From a checkpoint of a small mixture-of-experts model trained on Wikipedia.
Size: 9 layers, width 256, 69.2M parameters.
Below are experts of layer 4 (counted from 0) of a mixture-of-experts language model. Rows are named router (the router's row for the expert), gate (a neuron's input weights, with its number), up (a neuron's input weights, with its number) and show model dimensions 128-255. Each number is 50 + 12 x the weight over its row's rms, rounded and kept within 0 to 99.
Before each expert's rows: "comes after" lists some tokens at least twice as common just before its tokens as in all text. This comes from a sample of Wikipedia text that the model never trained on. Tokens count by the router's weight.

# expert 10
comes after: " N", " S", "S", "N", "E", "A"
router:44 39 42 30 33 73 48 48 45 27 48 65 56 49 49 86 73 39 46 39 49 45 60 58 52 73 66 60 48 39 38 52 52 45 72 57 35 34 69 51 44 51 65 41 42 45 37 47 42 60 57 68 31 48 62 40 40 46 60 44 33 80 43 31 39 70 59 34 45 60 62 52 52 64 45 37 59 46 62 56 51 55 40 42 69 53 47 50 34 40 67 47 57 55 58 67 51 43 43 43 59 54 61 30 53 48 46 50 42 75 57 36 51 49 55 49 41 54 45 40 50 46 43 36 27 40 33 65
gate1:40 58 73 63 60 61 56 50 40 54 65 45 78 57 54 44 29 30 71 49 56 56 37 30 36 71 43 42 58 62 30 69 38 30 46 28 33 40 52 50 53 44 60 38 55 58 52 32 49 49 52 52 59 61 32 42 63 42 61 25 73 48 56 75 52 52 79 52 26 49 40 74 64 62 24 50 43 43 36 66 30 55 54 50 49 66 58 51 51 30 65 43 48 60 43 40 52 60 60 41 47 54 54 62 70 45 55 48 48 53 60 41 65 57 51 61 49 34 36 46 41 62 50 52 47 72 38 59
up1:33 27 63 60 58 50 51 48 38 58 38 45 56 57 48 43 43 20 49 44 58 38 53 33 29 62 48 49 52 54 47 39 72 61 54 62 52 62 44 42 65 32 51 37 40 61 61 60 68 40 38 51 37 58 59 45 53 35 59 32 61 42 59 34 50 56 52 70 46 55 39 72 44 32 53 34 72 58 49 71 41 57 39 48 63 50 51 31 65 31 62 18 48 64 52 45 58 39 62 62 42 47 38 33 55 58 57 39 29 53 49 47 49 54 68 61 66 39 44 50 45 57 53 41 45 61 34 19
gate2:51 70 60 78 51 69 42 57 21 65 46 70 62 56 56 44 55 73 46 39 63 54 40 60 58 61 60 74 29 52 50 48 54 43 45 27 39 59 74 34 36 57 71 42 43 31 28 55 53 45 57 57 58 56 50 26 51 49 58 60 35 36 52 81 63 62 59 46 57 79 51 33 74 66 16 68 45 64 47 56 59 54 58 64 43 50 64 36 43 55 40 53 45 39 52 54 70 38 49 46 30 47 52 52 58 57 51 45 67 41 66 55 47 60 47 68 48 61 28 48 58 44 60 75 34 60 45 49
up2:54 44 53 51 65 32 41 49 57 69 51 29 66 37 54 66 59 51 50 43 46 23 55 56 45 50 62 51 75 43 38 56 48 44 51 58 59 46 52 64 58 46 67 45 63 34 50 50 34 67 48 46 56 56 29 39 57 44 60 44 52 56 31 54 42 54 55 61 45 61 61 48 73 68 64 57 60 40 42 55 41 59 58 33 30 35 37 40 62 56 46 55 70 53 43 16 55 57 71 65 47 54 40 69 56 48 58 59 64 29 55 61 41 45 32 46 48 14 66 42 55 33 74 44 40 39 40 46
gate3:41 42 86 56 45 38 50 58 41 51 28 59 56 45 44 33 54 20 33 58 52 43 39 16 56 28 39 52 39 63 46 69 52 41 61 46 44 59 41 64 56 56 45 42 57 55 46 22 52 47 61 54 47 32 70 37 57 61 59 42 47 42 59 45 26 58 57 54 46 57 53 39 48 36 31 59 49 48 55 12 57 45 49 44 48 67 60 52 36 62 57 57 37 68 64 45 45 77 46 52 32 39 51 50 46 67 45 47 49 60 59 41 58 55 55 44 55 47 45 30 35 30 65 38 59 82 26 48
up3:50 43 55 54 50 46 44 52 58 71 43 62 63 78 53 29 51 35 58 55 45 50 63 27 48 46 45 63 49 75 60 62 48 38 38 62 68 57 50 57 50 48 35 49 49 31 49 54 49 36 49 41 59 27 44 61 54 56 41 35 68 57 45 64 75 37 77 39 55 48 53 38 52 47 48 29 45 38 46 48 55 31 44 42 55 57 38 49 58 66 63 54 28 41 40 44 56 66 64 35 48 52 44 34 59 29 49 64 64 61 47 56 48 28 42 59 28 30 38 41 22 53 47 26 60 73 45 56
gate4:59 67 45 55 46 60 54 66 42 37 48 47 55 32 50 51 39 58 70 40 51 57 33 59 42 34 72 63 52 34 51 50 82 67 68 52 45 53 47 57 43 46 43 42 49 65 41 52 65 39 61 55 52 53 35 38 54 38 50 53 47 53 71 31 74 43 67 54 21 69 69 48 73 47 41 53 49 58 68 56 45 36 46 74 57 31 31 56 48 55 48 45 38 41 45 33 52 59 61 33 70 42 44 47 22 51 41 44 48 39 48 28 46 58 62 70 53 54 71 53 49 73 32 40 44 53 45 52
up4:58 65 44 46 73 36 51 49 50 42 56 20 62 28 51 57 56 67 54 45 51 64 43 67 54 34 34 36 54 23 69 32 65 67 43 43 62 63 25 47 55 84 26 42 42 64 57 51 50 38 38 61 62 70 34 56 29 55 44 44 48 68 37 18 64 23 42 52 35 58 73 77 53 49 66 49 46 39 67 44 30 53 67 75 39 47 63 58 32 61 48 42 57 46 63 43 63 35 50 54 55 42 52 49 49 59 45 67 62 45 51 56 35 57 50 29 43 49 55 40 45 67 53 36 38 47 53 45
gate5:39 20 36 52 36 64 53 55 49 69 31 32 59 59 53 53 60 52 39 82 46 57 52 47 48 81 42 58 42 56 55 62 55 26 40 59 58 28 59 57 27 66 50 47 84 36 75 53 64 35 55 44 60 57 47 32 53 64 39 61 44 50 44 38 60 34 46 40 65 70 52 48 49 52 52 40 55 68 53 45 37 48 42 63 39 40 57 59 68 43 46 49 68 54 27 66 53 65 51 50 41 54 58 63 61 82 43 56 67 28 55 55 41 17 45 37 54 44 58 65 42 38 51 66 42 57 47 55
up5:47 44 55 57 39 66 41 53 57 48 43 63 43 65 59 37 59 64 57 55 58 39 27 38 20 65 52 56 32 50 50 61 57 55 65 63 60 30 50 79 43 40 47 56 38 72 41 64 48 39 52 40 53 33 59 51 57 73 44 59 55 55 71 60 64 33 33 29 41 66 38 40 40 33 65 49 34 53 54 53 50 66 49 57 61 37 43 44 54 40 43 46 58 39 67 36 43 60 35 41 57 31 39 29 43 43 37 38 46 14 47 35 44 52 68 35 41 37 51 64 44 51 49 60 39 59 40 40
gate6:25 41 72 20 48 23 50 49 53 59 42 42 27 50 57 49 60 36 51 57 45 67 52 24 55 59 56 42 54 66 61 45 49 50 51 44 55 56 39 49 49 37 42 33 63 45 20 34 63 53 51 54 56 67 52 61 36 44 57 49 47 31 51 39 49 51 71 60 40 44 71 48 57 65 41 59 57 61 66 37 58 37 78 40 45 44 63 73 52 30 80 65 33 56 63 59 54 51 69 58 43 44 57 28 51 46 44 52 48 62 59 29 52 74 63 51 55 46 53 39 34 57 40 53 42 47 58 52
up6:32 46 58 47 61 51 45 56 46 52 31 54 63 30 50 47 70 31 55 40 44 55 38 34 51 43 60 60 56 54 60 63 55 69 62 53 50 60 25 47 67 44 38 52 60 38 45 53 66 68 63 46 59 52 56 37 47 52 59 59 55 43 27 50 52 46 52 51 34 37 48 32 37 40 60 62 39 59 57 44 54 46 62 38 38 40 47 54 66 55 27 34 27 55 60 42 33 27 46 50 55 51 44 56 69 67 56 25 37 60 46 68 55 54 33 48 52 70 32 65 37 39 53 61 61 62 57 39
gate7:40 28 65 40 45 52 64 49 58 54 25 56 66 57 26 45 47 36 52 72 48 62 59 46 42 38 63 69 47 62 42 54 57 39 77 52 50 36 47 52 34 47 36 48 33 41 53 43 46 69 37 52 49 35 35 46 66 52 51 40 49 48 40 43 35 59 56 49 44 33 43 59 46 50 72 74 62 69 45 60 39 65 49 36 43 32 45 45 47 49 64 46 56 60 64 38 47 23 41 43 62 49 41 16 33 37 63 45 42 52 57 57 58 47 37 34 34 52 27 57 69 43 58 66 43 64 49 56
up7:42 50 68 30 51 67 62 38 46 34 57 47 42 55 35 46 25 48 52 65 48 42 40 27 37 77 46 51 36 37 57 28 60 73 48 41 57 47 47 48 67 14 38 26 57 45 47 47 53 56 32 50 54 59 54 32 25 61 50 48 40 40 37 50 47 45 41 67 33 52 44 58 53 55 61 59 43 53 64 47 47 47 58 47 36 52 54 76 42 51 42 66 45 48 63 58 57 42 68 54 58 49 42 48 49 58 57 52 19 57 54 42 47 46 46 37 49 66 45 47 48 43 51 73 71 50 53 50
gate8:86 39 39 69 42 45 58 46 55 42 40 47 40 45 57 44 41 50 47 33 43 38 64 54 16 44 51 35 42 40 66 45 60 49 44 43 56 66 51 40 51 49 51 42 35 59 70 55 60 50 51 43 70 61 54 62 48 24 34 42 38 55 55 26 78 52 47 55 12 30 36 47 59 37 62 49 51 59 33 58 55 62 42 47 64 29 41 50 50 44 47 62 62 41 58 52 69 64 46 67 57 13 60 27 57 54 49 55 14 62 43 40 53 56 58 51 38 72 43 52 56 40 45 41 30 51 53 56
up8:42 33 44 36 30 72 48 57 49 53 55 58 49 68 21 39 53 43 35 53 51 47 38 68 47 50 77 50 49 56 49 47 32 60 68 26 38 27 32 36 53 65 44 47 21 31 52 49 49 35 52 48 49 39 57 47 71 66 39 53 58 52 43 46 38 27 58 51 57 68 58 56 52 48 39 21 31 59 65 50 54 61 60 25 46 37 53 69 51 36 56 71 40 51 57 63 25 39 66 50 51 50 48 51 50 65 51 58 47 30 43 56 49 45 29 39 29 37 51 49 45 77 47 62 57 39 38 65

# expert 4
comes after: "'", " of", " in", "as", "is", "a"
router:49 59 50 50 31 59 63 51 34 40 56 54 48 21 61 61 78 48 57 44 30 40 54 81 38 75 77 58 53 43 44 63 53 56 59 38 32 26 83 64 44 60 60 48 49 41 47 54 40 51 64 56 50 64 62 47 52 54 52 34 50 63 57 39 51 71 69 32 42 64 52 62 55 71 26 42 42 50 52 52 34 48 51 53 47 63 43 58 33 27 64 53 62 48 56 68 58 39 52 41 48 41 74 39 45 44 54 68 41 55 74 52 65 49 55 55 55 64 33 40 61 48 42 34 22 44 41 51
gate16:62 52 73 45 47 60 50 79 52 48 42 46 52 49 64 53 55 55 49 47 49 32 73 57 48 46 51 41 44 50 58 72 45 57 41 62 61 62 57 49 57 35 41 59 43 59 71 30 51 62 55 54 55 39 46 63 47 37 40 41 48 48 54 64 59 68 34 28 38 52 51 59 73 50 53 43 38 63 49 64 43 37 38 16 76 55 70 31 39 58 49 68 53 37 61 42 30 53 33 36 63 52 51 62 36 51 52 31 51 48 56 42 49 38 67 45 41 41 15 37 58 58 34 40 55 53 40 40
up16:51 53 52 60 41 39 54 57 48 77 46 60 51 24 49 47 53 42 56 23 45 46 41 28 50 39 27 41 72 64 33 57 59 58 52 62 43 52 71 47 49 47 38 28 43 50 57 38 49 55 57 51 55 49 77 57 51 40 47 42 43 50 44 34 60 42 58 49 42 68 54 30 61 73 40 38 42 53 55 65 57 50 48 39 59 50 29 55 49 43 77 47 47 45 45 42 32 44 41 54 58 68 52 55 86 55 40 64 63 47 71 48 55 35 56 39 52 32 55 37 46 37 16 49 47 70 47 51
gate17:40 55 55 38 42 53 42 62 48 21 66 48 53 47 50 38 47 68 51 36 26 50 53 56 44 45 56 57 73 10 58 33 48 31 40 52 42 51 53 59 50 61 36 51 58 53 71 44 51 42 49 42 65 26 65 49 33 50 41 51 52 67 28 43 27 40 58 35 45 46 65 42 50 42 51 60 42 73 27 57 47 48 73 45 61 44 43 44 53 40 36 42 63 46 27 23 40 60 36 62 59 61 60 71 45 36 57 59 53 57 60 53 49 78 37 38 53 60 50 36 66 39 60 35 50 62 51 41
up17:53 48 47 54 53 32 26 49 40 58 37 59 53 58 54 50 47 68 69 60 60 42 61 50 75 47 63 43 56 47 31 60 44 57 50 67 43 46 64 73 67 36 62 47 43 50 42 40 38 48 54 50 62 51 31 53 28 58 41 52 40 52 61 70 38 53 39 42 51 45 59 42 50 59 35 63 51 26 37 52 50 45 56 51 51 53 66 37 54 61 44 41 60 60 40 49 80 52 35 48 68 40 65 42 49 34 72 50 48 54 50 77 70 52 37 74 63 60 32 46 52 67 62 41 22 62 49 59
gate18:47 30 70 62 54 64 57 60 50 63 31 37 39 60 46 60 50 50 58 49 32 50 69 37 45 72 67 58 72 25 44 63 57 52 65 57 41 47 53 41 66 54 55 57 35 35 46 36 32 48 43 60 67 48 48 67 62 45 84 58 56 67 42 56 43 42 58 40 56 54 52 45 41 50 53 36 51 18 59 26 55 45 55 56 41 56 41 58 57 43 64 59 40 38 58 63 51 46 52 58 65 56 52 40 42 77 61 43 54 56 53 52 40 71 36 52 61 63 27 56 35 33 42 51 40 49 37 74
up18:47 45 64 48 32 54 47 49 45 59 43 48 47 45 42 51 88 36 65 66 56 54 34 53 45 62 47 73 61 57 26 54 37 46 55 47 54 47 44 73 47 55 42 69 49 36 51 52 35 64 64 46 51 47 28 33 48 46 64 63 52 49 21 30 68 30 61 45 55 35 34 50 49 30 57 42 59 34 43 42 53 68 28 53 42 73 62 52 49 75 37 67 50 57 61 45 58 51 44 33 55 49 53 36 30 53 48 63 40 66 44 65 19 51 44 60 42 63 69 47 61 59 36 48 65 53 55 59
gate19:25 34 61 43 34 53 52 27 53 58 45 46 57 45 40 71 52 61 66 54 79 40 57 45 54 60 22 61 58 41 52 54 56 51 48 58 57 61 67 51 57 38 76 58 39 48 51 54 40 39 39 48 52 38 56 63 55 44 51 38 26 65 50 51 30 35 59 56 48 59 42 49 53 63 46 32 45 22 63 60 65 74 52 48 51 60 60 38 49 68 39 69 58 45 34 50 27 42 51 43 27 73 54 37 51 45 39 42 46 57 57 51 49 50 39 59 51 61 51 54 68 46 44 62 49 42 45 48
up19:47 38 61 43 60 29 56 23 54 69 57 41 49 75 41 67 44 37 55 64 47 39 49 56 45 47 34 58 41 43 76 70 53 39 41 58 62 64 39 37 43 55 60 65 57 60 44 44 36 49 33 29 25 42 58 63 43 39 41 56 41 48 52 54 50 36 48 75 72 55 33 62 40 46 73 46 31 16 44 46 59 54 53 51 51 52 54 42 41 70 37 56 36 35 55 28 37 69 32 65 36 55 61 46 54 59 61 45 60 61 55 48 60 55 61 76 45 52 51 56 62 21 42 65 55 28 62 57
gate20:52 64 49 51 56 48 67 42 55 70 47 63 36 35 34 47 53 37 57 48 37 55 47 53 50 40 53 53 50 35 61 67 52 34 77 51 57 27 57 61 21 58 51 50 33 23 52 78 45 56 54 70 63 72 61 53 57 45 28 46 47 79 34 47 45 36 28 45 64 40 48 61 34 46 59 61 66 47 40 59 36 51 56 35 58 67 62 36 59 51 53 58 80 21 54 33 53 58 57 63 38 56 60 47 56 48 55 49 54 65 32 42 48 70 47 54 39 50 52 20 77 54 49 38 54 57 50 62
up20:50 32 47 57 38 38 40 51 23 47 47 53 63 58 58 41 57 53 25 53 74 50 67 51 47 50 39 54 56 47 58 47 44 42 48 65 47 34 54 46 60 41 57 67 47 50 73 56 44 64 65 40 63 36 68 44 39 53 42 56 45 37 41 60 44 61 47 67 56 57 54 62 56 60 54 38 55 37 53 61 66 36 39 53 58 38 41 58 62 53 55 53 50 75 26 69 53 45 64 35 50 50 31 46 51 36 38 54 24 52 37 53 51 51 27 70 50 57 40 62 29 60 60 56 55 59 44 67
gate21:29 64 49 32 53 53 59 60 64 64 57 57 69 54 51 62 55 44 53 38 66 38 53 51 52 41 56 40 43 50 43 70 42 39 45 40 52 69 56 57 64 53 58 42 64 54 50 52 82 43 33 56 58 69 44 42 46 65 50 44 52 48 50 59 26 61 37 66 43 42 32 46 69 77 35 54 53 56 52 90 38 39 70 59 43 44 59 56 46 45 50 49 45 69 58 65 41 51 35 53 67 37 52 56 50 38 49 27 55 61 45 47 57 39 46 53 55 31 44 52 48 38 44 44 55 52 36 61
up21:39 55 42 40 58 28 46 61 38 54 41 39 69 54 58 58 53 50 44 36 37 63 31 59 72 43 22 56 63 51 60 37 31 48 47 74 53 51 48 41 53 72 35 29 75 52 47 48 26 68 61 52 66 73 54 57 31 43 42 56 51 42 45 76 59 53 38 52 43 44 46 32 68 46 49 48 51 73 44 35 69 61 61 34 37 50 51 51 42 55 65 62 41 42 49 59 51 54 57 40 23 33 48 48 46 68 62 22 45 50 55 43 49 66 28 37 62 29 26 63 45 23 47 53 48 44 62 58
gate22:65 44 42 64 38 63 56 38 40 45 49 57 44 58 29 59 68 49 56 17 59 35 42 53 21 59 46 43 46 59 51 35 49 52 53 55 64 68 60 63 60 63 62 51 50 47 67 74 73 39 50 49 28 60 49 37 58 36 28 40 44 51 55 66 28 53 47 69 53 50 32 56 55 27 31 38 50 66 46 61 51 60 37 53 55 71 68 44 40 34 37 33 70 34 65 59 43 45 42 33 43 61 57 67 56 42 52 26 46 76 37 39 69 42 61 49 50 63 41 50 51 45 46 57 47 70 62 33
up22:46 59 28 52 55 44 51 33 58 37 60 41 49 67 36 48 54 60 49 44 35 25 48 56 38 82 38 59 36 49 35 32 52 59 37 45 37 46 44 56 42 62 49 58 52 51 71 75 61 37 47 37 42 62 54 69 46 51 38 43 53 43 37 55 28 40 42 72 46 48 23 36 43 17 55 44 49 51 46 81 56 60 36 66 45 58 72 56 47 52 55 26 78 32 61 73 28 58 51 55 43 55 49 58 53 57 26 58 55 59 42 69 62 58 57 71 53 62 55 56 58 54 37 62 44 37 66 50
gate23:37 53 39 45 39 61 49 48 42 47 57 49 37 69 45 50 50 55 54 54 54 65 53 30 43 49 62 51 47 43 33 47 50 54 60 59 48 68 19 31 60 57 56 39 42 46 55 35 60 53 44 39 59 31 56 59 54 68 60 40 26 67 56 50 57 62 47 37 47 24 50 48 60 54 68 62 38 54 51 74 59 38 64 41 59 41 45 72 64 43 55 57 52 69 63 47 52 49 32 41 56 42 25 42 47 64 60 51 28 33 47 60 56 48 30 42 42 41 71 44 49 46 78 60 51 54 35 49
up23:46 50 39 54 40 39 59 46 55 64 62 44 57 57 54 57 52 64 57 52 46 67 32 43 62 47 49 39 53 62 44 38 39 45 47 52 53 67 30 39 77 68 36 52 54 44 46 51 67 56 46 46 39 42 83 42 39 83 62 46 45 43 54 73 51 71 45 58 71 72 38 81 52 47 68 65 44 33 55 55 51 39 57 38 64 63 34 45 54 46 54 60 70 67 80 58 51 44 25 54 34 46 52 61 42 78 29 42 55 22 52 68 42 40 41 53 49 49 48 67 56 42 53 53 43 42 53 51

# expert 15
comes after: " (", ".", "\n", " /", "\"", ")"
router:46 44 42 31 46 62 72 55 47 41 52 67 41 47 42 74 74 39 46 40 36 49 55 54 46 65 59 46 57 39 55 41 48 43 74 42 46 29 61 65 45 56 71 49 41 36 43 63 38 47 42 59 51 49 41 44 51 55 51 35 29 85 44 55 51 51 62 50 43 56 64 60 57 69 28 54 43 51 47 51 52 49 49 41 53 54 51 53 36 28 72 39 50 52 56 69 52 50 50 43 72 36 71 36 51 51 50 50 43 64 72 39 66 59 55 60 51 59 53 24 64 55 34 41 23 39 49 44
gate1:57 49 49 67 65 42 59 53 32 61 38 48 45 46 45 22 51 56 28 55 51 40 34 56 45 44 49 62 53 29 63 43 35 51 41 42 46 40 58 41 33 71 49 41 45 54 58 39 60 63 55 40 42 57 61 64 42 47 57 60 58 46 37 47 46 52 49 60 55 63 66 79 40 55 47 39 47 55 35 31 38 52 57 48 50 49 48 51 65 46 77 53 52 62 71 59 55 34 51 35 56 39 66 23 65 56 56 40 53 35 47 36 48 69 58 68 29 37 35 57 36 34 49 56 56 83 53 32
up1:58 56 68 56 56 49 39 54 64 42 38 34 56 43 50 51 51 64 52 51 75 47 37 26 38 29 68 65 54 55 71 70 23 57 59 64 45 54 46 55 64 38 50 49 50 49 72 58 82 55 66 40 26 56 64 57 68 47 41 44 57 15 62 46 48 47 37 56 61 60 56 44 60 49 46 62 69 47 70 57 74 60 49 79 58 71 46 45 45 65 50 63 49 39 47 52 51 57 43 46 48 68 28 47 46 40 73 54 62 21 50 51 44 53 60 55 74 52 47 52 46 50 61 68 60 31 67 60
gate2:49 77 60 35 49 50 47 22 49 40 30 53 51 38 66 72 17 50 65 58 63 60 60 76 60 63 58 54 63 36 62 70 65 32 53 53 63 59 59 46 58 58 39 54 45 61 55 55 40 50 52 68 40 65 47 62 70 44 64 36 55 49 89 60 67 72 39 56 39 46 49 46 54 48 44 54 17 45 54 46 44 67 56 29 59 49 49 57 57 72 71 58 41 57 62 68 61 63 50 40 46 34 64 38 51 56 56 50 59 58 42 36 33 35 66 67 57 58 55 52 55 67 63 55 51 48 60 63
up2:33 39 44 42 50 58 42 44 26 38 50 53 49 48 66 63 32 71 32 63 46 58 35 53 70 52 63 48 42 85 50 62 48 36 44 52 53 70 47 47 51 67 48 07 62 26 54 55 64 48 46 52 65 50 44 55 64 54 54 32 58 32 68 48 44 54 51 38 54 70 41 49 65 66 37 37 57 51 40 67 54 50 56 44 49 34 35 60 66 34 64 49 39 66 54 46 48 47 55 46 61 73 55 59 30 22 59 59 32 48 34 38 62 65 42 47 39 54 55 40 37 45 31 50 34 60 53 39
gate3:39 54 74 23 40 32 57 38 38 46 40 53 48 45 54 81 41 45 37 54 46 52 36 42 55 56 45 63 51 58 44 47 45 59 54 47 53 27 62 50 34 61 64 49 52 49 56 44 50 64 39 45 36 65 66 63 54 45 49 42 24 39 32 46 34 51 66 40 38 48 38 49 40 68 57 46 48 52 67 46 55 48 47 55 54 63 58 60 52 46 82 55 30 46 50 77 40 48 09 58 53 83 47 44 48 51 54 51 35 56 63 58 54 52 54 76 57 52 57 38 47 56 63 25 53 32 53 50
up3:47 30 56 46 45 62 52 51 37 49 53 27 60 49 50 31 64 60 73 47 57 48 51 50 60 62 55 40 31 64 71 41 51 52 47 60 47 45 39 51 42 44 47 39 64 73 51 34 64 60 55 49 46 59 49 66 67 59 54 45 81 48 76 42 62 62 56 35 77 67 73 53 40 35 40 38 75 39 34 40 48 48 35 35 49 38 34 69 37 62 20 48 62 46 39 41 46 61 66 39 45 42 51 48 45 53 47 60 60 46 44 45 44 64 65 54 49 54 37 36 44 45 33 75 54 70 48 33
gate4:38 60 50 46 66 66 58 48 36 42 53 49 54 67 67 73 72 35 45 57 61 66 47 38 42 57 49 68 42 55 50 48 51 55 49 45 55 54 51 63 52 40 66 45 52 13 58 67 56 50 60 45 51 34 67 37 57 45 47 27 52 45 35 48 55 42 77 54 20 67 47 56 60 55 53 32 35 57 57 53 44 45 67 62 67 39 32 61 55 52 49 56 50 41 67 56 58 46 52 25 50 49 59 53 45 31 50 37 32 60 41 73 70 36 46 75 58 51 55 69 61 45 40 50 64 65 46 66
up4:50 20 71 45 58 46 52 20 39 64 55 38 51 55 75 48 31 48 50 56 73 45 61 46 47 48 32 59 42 47 48 18 50 43 59 41 59 28 50 51 33 50 60 37 52 41 44 41 35 62 44 44 62 57 59 29 54 42 57 68 50 23 58 53 57 52 47 44 54 49 29 58 49 34 40 50 44 75 76 38 61 48 56 59 45 68 42 42 54 65 50 63 50 39 23 54 63 60 31 54 58 51 50 38 53 41 55 51 36 60 34 62 63 41 48 52 55 50 39 48 48 74 62 33 71 63 49 44
gate5:51 56 69 48 41 76 35 53 57 08 57 59 51 43 54 55 34 54 44 34 52 41 53 89 40 68 59 57 39 52 53 53 68 49 41 46 43 42 48 43 57 36 42 47 41 54 35 67 55 81 51 34 47 41 43 43 46 38 47 51 36 53 55 37 56 63 58 58 42 45 38 54 70 50 52 60 36 56 52 61 48 66 43 38 53 31 23 49 51 68 60 54 41 70 47 53 56 39 50 48 65 46 73 39 41 68 28 52 34 40 31 49 64 39 42 73 48 45 61 62 56 64 53 55 61 33 47 59
up5:34 72 52 72 46 50 60 60 41 48 64 43 63 65 26 35 40 58 24 44 53 41 58 57 63 59 70 53 34 37 61 57 39 73 51 45 71 50 56 52 73 60 34 54 47 52 55 72 61 48 57 47 49 45 51 30 61 55 66 57 46 28 38 47 45 58 60 29 42 78 42 45 54 44 39 52 35 41 43 40 65 54 52 48 28 55 55 35 54 38 46 64 39 48 66 42 32 41 32 50 46 57 34 39 47 51 35 57 56 47 52 57 41 53 61 66 54 28 41 50 55 62 63 60 63 25 50 75
gate6:66 70 41 55 47 36 56 60 63 28 38 52 64 43 61 51 57 50 59 32 53 52 54 41 43 70 61 33 46 57 44 55 50 42 49 42 33 29 54 40 55 53 51 53 53 59 39 13 64 30 48 38 38 54 44 64 42 54 42 21 26 65 37 46 48 57 55 58 59 58 65 62 51 59 37 62 40 52 38 37 33 60 51 50 66 48 35 54 38 27 45 35 39 60 45 54 53 61 35 40 75 46 50 67 56 44 32 56 38 47 35 64 37 52 60 55 44 48 60 47 54 58 46 72 43 63 51 51
up6:59 41 44 38 41 44 18 52 23 61 53 57 40 57 26 44 48 45 49 29 49 26 49 23 34 42 57 54 77 50 73 36 68 60 58 65 44 48 58 40 53 49 63 60 63 66 48 63 35 66 32 49 47 33 49 52 52 55 57 47 67 58 73 57 39 28 48 56 28 56 36 46 53 45 51 45 57 68 26 44 57 51 62 54 23 62 63 33 49 50 44 41 41 36 72 54 58 54 53 47 31 46 43 45 55 76 36 40 46 71 60 46 80 52 53 43 47 41 40 50 49 40 45 48 46 42 62 30
gate7:55 34 51 63 57 56 59 57 41 52 25 47 47 43 88 62 53 48 61 36 36 37 26 52 62 50 75 64 23 52 54 60 53 39 40 50 64 58 23 67 53 42 33 30 55 45 43 42 37 62 52 30 42 70 43 48 59 45 46 31 52 41 56 53 42 23 59 37 44 53 44 29 47 52 32 54 63 46 44 45 51 44 50 54 45 38 51 36 60 55 57 52 30 55 44 47 47 53 34 25 60 37 47 64 64 70 51 41 75 53 57 60 30 50 50 49 60 59 56 57 51 25 49 35 36 55 50 56
up7:49 46 47 62 60 52 57 47 33 46 30 58 42 56 71 55 48 50 45 40 33 46 31 42 62 47 66 61 41 46 66 73 35 46 15 49 49 60 36 70 53 36 38 36 65 58 43 40 44 54 42 32 53 58 33 47 42 47 52 49 45 43 49 54 37 33 61 26 30 60 44 41 52 39 49 68 59 41 46 39 52 50 56 50 49 23 40 45 75 49 53 45 39 40 46 39 46 54 32 52 54 50 41 68 69 68 46 54 57 38 42 46 38 55 42 57 66 43 43 60 50 30 61 39 40 47 57 72
gate8:65 72 42 41 51 62 60 45 38 65 57 69 47 45 65 55 61 45 30 34 31 57 71 73 33 64 33 33 54 57 56 42 63 45 58 51 53 54 52 53 60 44 41 67 53 57 29 33 41 67 41 49 55 64 47 45 36 55 57 28 48 48 63 45 40 53 54 49 45 51 51 52 61 49 66 45 59 51 71 37 28 53 38 68 46 44 66 52 52 36 37 61 59 79 64 51 59 52 54 29 61 51 30 68 48 38 57 60 35 50 51 35 48 22 57 47 57 65 17 45 64 52 35 23 33 46 45 65
up8:47 31 53 59 50 55 50 57 39 71 62 59 45 58 52 45 59 55 57 44 45 55 62 58 39 41 47 27 44 66 39 49 40 51 20 50 66 66 34 45 42 31 54 49 53 35 80 60 39 50 33 59 48 62 40 55 50 47 52 59 57 53 70 37 36 57 43 31 23 53 26 54 37 52 61 44 62 60 60 61 44 36 52 46 50 40 53 47 68 47 40 62 56 50 46 31 52 41 32 35 55 49 48 84 49 48 34 23 22 54 21 35 73 66 52 48 57 59 38 72 41 32 47 46 43 62 46 54